Experts of a small language model.
Size: width 128, vocabulary 2048, 16.1M parameters.
Below are experts of layer 2 (counted from 0) of a mixture-of-experts language model. Rows are named router (the router's row for the expert), up (a neuron's input weights, with its number), down (a neuron's output weights, with its number) and show model dimensions 0-127. Each number is 500 + 40 x the weight over its row's rms, rounded and kept within 0 to 999. Numbers have three digits each.
Before each expert's rows: "gets" lists some tokens that make up at least twice as much of what it gets as of all text; "comes before" lists some tokens at least twice as common just after its tokens as in all text. This comes from a sample of Wikipedia text that the model never trained on. Tokens count by the router's weight.

# expert 99
gets: ")", "\"", "),", "]", "}", "all"
comes before: "\n", " |", " (", " is", " and", " was"
router:537453524509522436516496437490529517504539534515549468475522476531499611505532508459575547485553484528499502485499448456432550559546457504493494504561473412469530485496464527560492547453528520447514518517510458491457440507512541503521568543488531451491476523404495526476509471570603498519436484487486527549519501551480542460546543478456466524455412464529537431455537444439524455493436
up0:562475469512531481524455475556464521427490501519507548465453570446567572491470510505577481472508557450467477460502523570396470493489476543516494518449533449520462534535499485523521487526571527426454402452528481467566528502536505466500543477477503486561500559483522489512508481527466506497515514461467465552483533494442610511516481426453535495531524520486472517609438469478425462502514
down0:411519548509482483519507499545506538511484522520455475450408486523488458568579499454474548447472470531531476585480487531479501472425585424484438561483479534559450512538504460484525520445541500481511513466532513496519530475478536504502523474480525448532510424463513568505446528556532408527572511514508420450497544528501519496517481458523477440461464494502582523464582506486463518461586
up1:555502548504438478586535469523518526514523520489515578553522472526545440460532519547435437519502522498451434521453582523486463516528477487499474517503482516541475523441472473449569500539512420420524425455476512442553521443464498464525531480491562551406446512471477489518507423455561476456518491500521491536496527567490520490506488482508495479523546562447483550566516528571467401517489
down1:440462604532588469472500487424519553479513520491538521431495531520493505493530465532514490516584480516569457523477495544492569506417467506421502542450506514573511561523518551568425438447514577450462512484524513492474477504523504513477509511484439493526407522538551460548417509572422508523434463464472456499516541472474507507492467490492524521494501526441493428498482498482566535505513
up2:546449464530511518503525514427519449490437527557551543576571471485560501512523459475536495528503487565450532518509513492499525492520488437435473561513546464549548472558499497521477571451511423470513507415471482534478535463486504479435592522452486577490357503516516458482492475512584443463567478530522509491470466486501492519434513518557474458515456460500515487517523510534424531509459
down2:542502502476552507521456457561364478467500509464464490532470503464524474508488497540500497496487491404534479453459466524545437500495464512429523507503496550486515536461545515438486417485533495531469443472571455632461514458497511506535440497497515456508608497497537534457450541490533582515450525487533492474572541542501544497468492537427542493486523500511516565477523533533562524553457
up3:523515441491491534531557528442482543521540404541540500524424452492478483472518481505476411477429472544521527596549459497489478534486522461475486563496470502532588577517488506521502538562476528498461485484545460529559453530498556485476522452477485465590454465492493463449499522504547452470532521531516516472487489435473436498463537511540420554529517480427458555587518576458451512479496
down3:526534485526551480514559524449533492523465528468470409544438515479572510522549459507493476507533515506537432564492493482447469498494574555531480527462504545486482530478552494461463504556452574453514434512466448512524480487467513459467501423576499527493427503557474487459566579524481520465502479446539492464518490419510543495530448510560417534526472517471473603435569507551479454541496
up4:474547544570510535494426502393525501541442490547514552531418458474524483496536489528471561510533520563525516530473496535485497498450467451438593480514515511548507490477495504510479506465526504530391465420495456450476445529544507528464562508541429499513513507540482523513476541438523468511515491446549524518513460445522474481578449437483491513543466507434610544474564541542501493443504
down4:478473439421497503544565528579485465531579468521539504444575486519441509473436555502497482467485483469460525497518482527494495576516506591564409479449503514471521532502474517474513475469465468495607513560488490502579478503513464449524493547561530505503520465463528468505477473534465538486539468555503506484499522493521543501462547555542535493449531441544468432514436445393472489581492
up5:429532511518481523491511470463483452567543489502541471533539469556518485480518506578506489521480493530476552496491423417554507514543457534542512502481455556475572491548492501372643391480499516500468500582473524544521513549466531495497490484488516527560460568475494478478498416502460463529531508485467546467515462527478515500422560497435511527423499474481522521439498498506517466487537
down5:399455467497457435478425455576438569520492499538503556453418557516498479516488412431527539553487459481495548497523516513519568559463485540485493542496488445522485514533440480548503528493513477501526499544484453438489446450569513524488540500480497472518551422526514532518556579479514449467484503541482478483546516508476515427514464536544583410578536549499498555512494516479462513499507
up6:506499538510507456490606508478552536515502510488510578505471489531560497472458500471465516473559519475504512436589495434451492468503488503498476444477466563493431475526490465559448457456472547523586474507484491535556454555503486505525554490518466519517533510560566532463580514540485447414479486479506472496551508500543601452571455507451492497473489474469367551477483446488512461533520
down6:479526544494555526478507532524462494533417542435451448576492483480517438533417456478495493444504502517493478503486504562447496458527512503451515500557502552472565473501495506501567458571531469544447532477469537558476555519467493486435455525531419548577552515427433465464482428464508567515624420501514493456518518476492539516520539453509518458497513453548485509469503503520505551557527
up7:458538572510536483563572484519542487504559525461509510489470437486506447419488499472463434526448473508530558488545464517549544575446510505511522474502476513484508591499499509393433398457472479453488477505528545508434483519573505529475497473450538496511530518506515512596427413522495511538568476561479465540531552510533484481519461534423521496476501485524464471429546453539522483488516
down7:519481463472487495501489549498507508504518409477497513481506511521476593518513455505515554454547515437477449477479457491491500468549453476588491527517503485531456463554546496523540494538529532520545496445515485502555457520452475504609505585518477562456442494563404517446523520483484475510397470386508556495460494519490507495559569485580491502527480475439553488553445534444517505518445

# expert 241
gets: ")", "ar", " by", "),", "\"", "us"
comes before: "\n", " |", " (", ":", " and", " is"
router:516438536539552470504518479464494487566473531536513419477524519498459591430506525497555555494507510472508467475534474480494516560591427484480482491553529432417529457494474566549520601440498489442521505504519489471422468486478521492516514512480521468557469606492526507447515429561555499537430503478486520520505512546488515470477508500523490565480413514541603474479501444456520473507489
up0:568551485549454496504461487473433522484532478463491470526531556460437497483461495564547539475476468490504541428528447541482424458495514470466529540503531455502447525491518536467523560497480508456542455512506488485602504465496500580527511484569497545475483582506506423541470455473435485544530486463525610527495473480503409516408521519474499539583471491446530505526534554526474568443496
down0:407413492503503499570494478515490452521402524501452467517464471519523462582512490472480508407549482588557453568493548492521529577511491552492492481462477513515536528483513468473453424495495541495457553502521490524454510527453492482552533521464542472512532414439521518475459561510502560394496488567542469528507552433492586462533557433524472459512521514525500494514509509504546472480490
up1:463469514431532564428558505409462431525526526562492501553460422490545526519514521478547517457534536485510455525473471479478519542504535468521398502478503570446442414519466560510500565526523454454515557503520481445444537453504498492453496566553526442450550456482514385506492542503478519476495461530520515526482531472415519476460467567507514558533507550535552491492529520506519522503533
down1:529474466508518491515546479544507575420517504498528460481566576520501498475508503581465492460446481426524475480559463492441474389480519511431576513504499560567534509430511508510439411480535534525478425538537496535477516536516505475545501448464512503498448516571529570526601451500527479516555477485427482450514517523569504534511565442423515483513508495506494498549486478466507485507450
up2:507472584495459500437480449454521500493507468409513455493513471527450468505504553496523522512476478439528476517544428488482528479495481481439507504515573386527520525564510503511527491491480434505535433563531507455507543460555538530489501479482468478526536475425545548521564479592505542432500495514444562477520531497547486478392571564449528493558481564519474542498562430480489499528467
down2:491478499541453530602572528500505492565446508517508504558504481519492553467490512533405468471542485482471473487442518507537501531590509502537486476502452539466494508539525518504515513513510497490498488351451495502484497525471445444482476523504478461432492511577474478458485442446450461592496475577475507520470435555495533520565468479533464485470462512552509553620465558464498528469542
up3:432512501449532586497495462494506536551509526541573546524501488496525487399479564504560491532469503452505480460526538444491496474525446476483501452454499523523416500525511542489524429437504578535560482538461489464555478491444481485538604475451495508524504584476543525440557491514485461497400596490501397495512529533488538522502497470482484511535499541528472533533426506452451487476537
down3:486483514528486518553486447516474484553426545530503468489478503566563526487451602492435525461497443470461486499489480500433481516498513493487507580573503480421527483565504461471497549472523457421578514488558523426454528523424451542494457423565531438526532524541531522475498437448538466452503488520468520523565503491526480530547494526513495428445524447488525567478527526462496532578545
up4:534509576465550509544492428524512529503445465605413499569525462475523504489501472465463498424445496466527530449554518506546499466506517485485539464481494531477541502469456567442547496500537448558492411493452441473474522520524524437523429511502476482548491447509528477418572523475502547532495492496538507448558510561487555467509491625484483463515548548516469510527494486487446539421500
down4:432492479549487564462598530453546489450542517442532454488521492536484504509485483535537513553617521445424493513495511490460497484473549487538459499525516443511511533455525435507467506458493483460564531450503567493535521540517398553538471586539509519461501518451508511499470459502478412513483480468482531520501534455446499562464530377511494523484493494514498434471504571506533499544584
up5:510542533465556546475443440547486464502474509526517496405603530529480510512515504545535524477475513480503506464462531473512469504421470451403500484503530535463539533399511421477467537552512492444604499533507474489442478502517546490527608480436515550446517457532501464508450492511536534543483486506508502517532433514523445517516461462586475486505489533446503480482523428590533499535548
down5:611484506558501422523484521433494557488541479559504516505442471395461562424514529470501435498475472501456478516553506527522488501516515470500441530552495557523484510515512509526487513542478522553538494483507608530460504500524418468443445499476478550469486558454553478479515475574505441456504517472580517500467560467474453497466543523431560470516543518499515451503468557432513424473534
up6:496430480544459571526561491516507506498512531512515441506507492488506526473421534432485462534497548465528447511535406487517438491482525478452526441562526502453491492565529503504504421435465488555550543444460490498488537476525492500555476523467459481419432488423490516507503471468486499522582502510546478470486574580571444488514498608495615528463514524531524527502494510509515515582507
down6:521544533494535479485511524449505542538504470502511491464521519491489527450545497599528510494510445453429545526451534488525601515497477561513507557440508506580498528437446473465540574547489506466389446498523504490564454575480526547431477499507512492565568501549530523485495536529516515444431498430497441509500440462491530481464457445514455474497531419467468438480484518526495570453464
up7:512530505484502496437512496518584492535469524456520489531518497537504500518523519521429402492499510581500553544522505429558409452479449425452527475502471594439569523492472521569519464524496567451581518529543441499479556516484484504552557490493508472431452490533549479523464475508522539511478572523452488511526449408450470487447530457475465521499491485488480570484451547465532489488571
down7:477484472462469492507487519518463512498543480566511539463469555499490486454461470508571564484517475508503427464528538592452609569561496505544487457515565502519397441505483446473440477496491457505437451522480561514529526479464496535457519536458446556610514498466460499537506544510510514500504500486474537512402545564451526498483533544551443492509556526525498445450467448524431519508527

# expert 107
gets: ".", " that", " which", ").", " where", ".\""
comes before: "\n", " The", " He", " In", " It", " he"
router:560544523542470454483497492385524532505448510581493473486616509532501522419505482509514519495530517533488485484504511472470467523491485478518495426586542426453537540476401518485521547499474566467499501551497473462520493486450528520537516516481547520530461539505473484488514455562591454433504515442580458513495475517482516427524498476514513517464450485582538426441576477534546457494482
up0:431481489461498516498489472519522525465499532403393465506572500504524576479481511459515498490509485490555500445507440516613522498517517527565523470494499494466525519507522544516524429592483547436505524573494482553503441529493416491578486493479467475513477459557498476507431606497450543483513433441428521473508558544481525541450462495532495514523502453543449505498479485474585496519496
down0:534612485495492464526484481462534534503471553495504500530481545513562472451501499581510529473460462574500450519513515501522506475426472491423512462490490509554455534451505443463567518513541464472414500468539490477442490490473540526422541461522557475491501617489485515479556402473545517463575488526526529510547505481490502502504520466459452443494500409563559459432524561545514527484540
up1:527585471501558396561512581601514496455498492556567542534499591482495480584492484492467554500548488518472519578510505509548474453516497465550452469440510481558473407480485444463422557505530498449518482508527547495490535491478504488461521480439517477486539475484527478457511545477533542467481495451487537491472435424486502471468592485529566548518493498459489523424523471509464525494491
down1:453481558523492492512565529458535499511486475549504509510496465565475517498545426555464506541417486487501561523506529485443479492510517545515548541494527431412513549515467505425550516556568569586490502481483467412493428475523489519493509592538538491541473531501497438457508458473471425541508439481489484508536492542518416547516469523430513467520416499464504572529464455501474484571469
up2:465527486521461501501424530493436479462550506465550524522503447512500487469513440479526558519455454499472558440464447505521505480597499583437555506527523499457526534428485524516519500472483487524495514532460518522470439444549463524479522490499549489478523468494594498478465556439473530516495487422477519430552506488520522511494492462526547379437528545473544537529567553549536594448433
down2:585515456509483459487556512484507512509438495544451491512461507522491456484521506495488426533520553560467486518491481456492490547395502477564498511460480493519489517610496514457554478455477489468450476476547469454507532599456508550521508543425439464562547555504467452522527486534514465449504542554486547546424500507482500505477500535494465648509505534484512481476442500524481424559558
up3:517500432566457566455607428497511528523552423435487409541532393534493529407505499522461546536479534538458421461553461516479516483477495539452492508498490493502520525427566519519478456508480579456495458497449541466500550499472545512483483461540480495484450498501490523541500527559542467520520479553547534502483472493452504517548537465447543549503497507498500469566556474417481500563517
down3:460448482449435497499442488491462536446498462457539517485504492503491527551453492531540536465494469494556521535546468573494475536535477506525512587525561507432584532471515499509379486506498543458469508458446467455544473488547571416570528546549516474426464471561490508495489496433460536547496502501525518449526497456528480539424523483565557471517451476509539515591557464481478552525481
up4:526494459491517524473577473525477580535541482480474566548582583458522531435475510459457496493547471537446500494449478492521452507561495542558502484475483481512476487498462410557471518521508521474491451497462556531562495501465491485516519509515579527469350458507458455491467428579446543516586520483492530494486491507526451465490578478520508514492475439499484477520501580462532487572470
down4:454522537466518477498469529503426497511439507504573475526455478505464454555481427553513581487503435513480497532542526530486474475471537488468446560492536526529477570592539480539590497456461510476451461465496470502464538441596504475461413487607497480501549492464500562461483565483516508496527534477532464494521508528523483461584424492501501495543594489492523500464522499500423452445504
up5:490513463555519489465500515543508460461473570497515468426504445435531529526502470525525546453531495495533521447539523529471515469433583451552463551535522532457532532476427475504481473476506597553523431521473511640447529443434508498514515524467474596495529524513453491514541443534479446509498515483548476451510525514471465499560558395430467497442504533512497514452497534463485516487529
down5:515462450550455448397506468447535464473475466588526549458457439442463509407483530490490551506577560528553513546512535542506505470485532481523525506542466503558489579498484531484488522527455581458493486579443534426523487461426516491503516463458500512489497477492444495551502456527494488479498448495539524518427483514558517488507540492563574507497512545518515513488424556484469583423526
up6:406514381496505533466465512496458489466477439531480507531461474557465435549493524460485468584471451505475454446577521500494507496511552522470488555557561489486464512496560472466516483481530536385593510472486488540541453451531535543514462482504562523455546480431501453554562403544502524526540509563532450535506555448554511521527518506518483522505450528493474523514519458504509450501474
down6:562512609534486482485483464509559475459519538470507531551489515466527503483509492609543527487490521487536546521438482453470516480450403471490542459464438550483576454497474498499530465519503457538406497505493503446458484535455466519496526524525505516489442520500493575435497612458445466534492540471485560411531491510440493497541382480538531432528485503534548499525488546508503528482500
up7:537445513548517405541458496550504502491475492535571534478517449519470462501491547496505530468537470512533511560495522547529565387479471460478513515467560453545519537496463512508532543525531574470535456483508493429436523436527517561463442508443490419502565507450544444451514472579447484490473546497484526558518518465451431536440493524467511510500517520454482515517569460601452485458523
down7:425550525510501511482476499503475491537472461492484513597521563540543482481470425501465524506512499477454555441511494486535395576468480544444487510485438502486496505473475474492464535511514482565508591506524453527572497519521522506498448467486565514424492524575453509499496518389550547442532503451517456491520503506569538420514497527452524489518483506484481474526432539420580532590513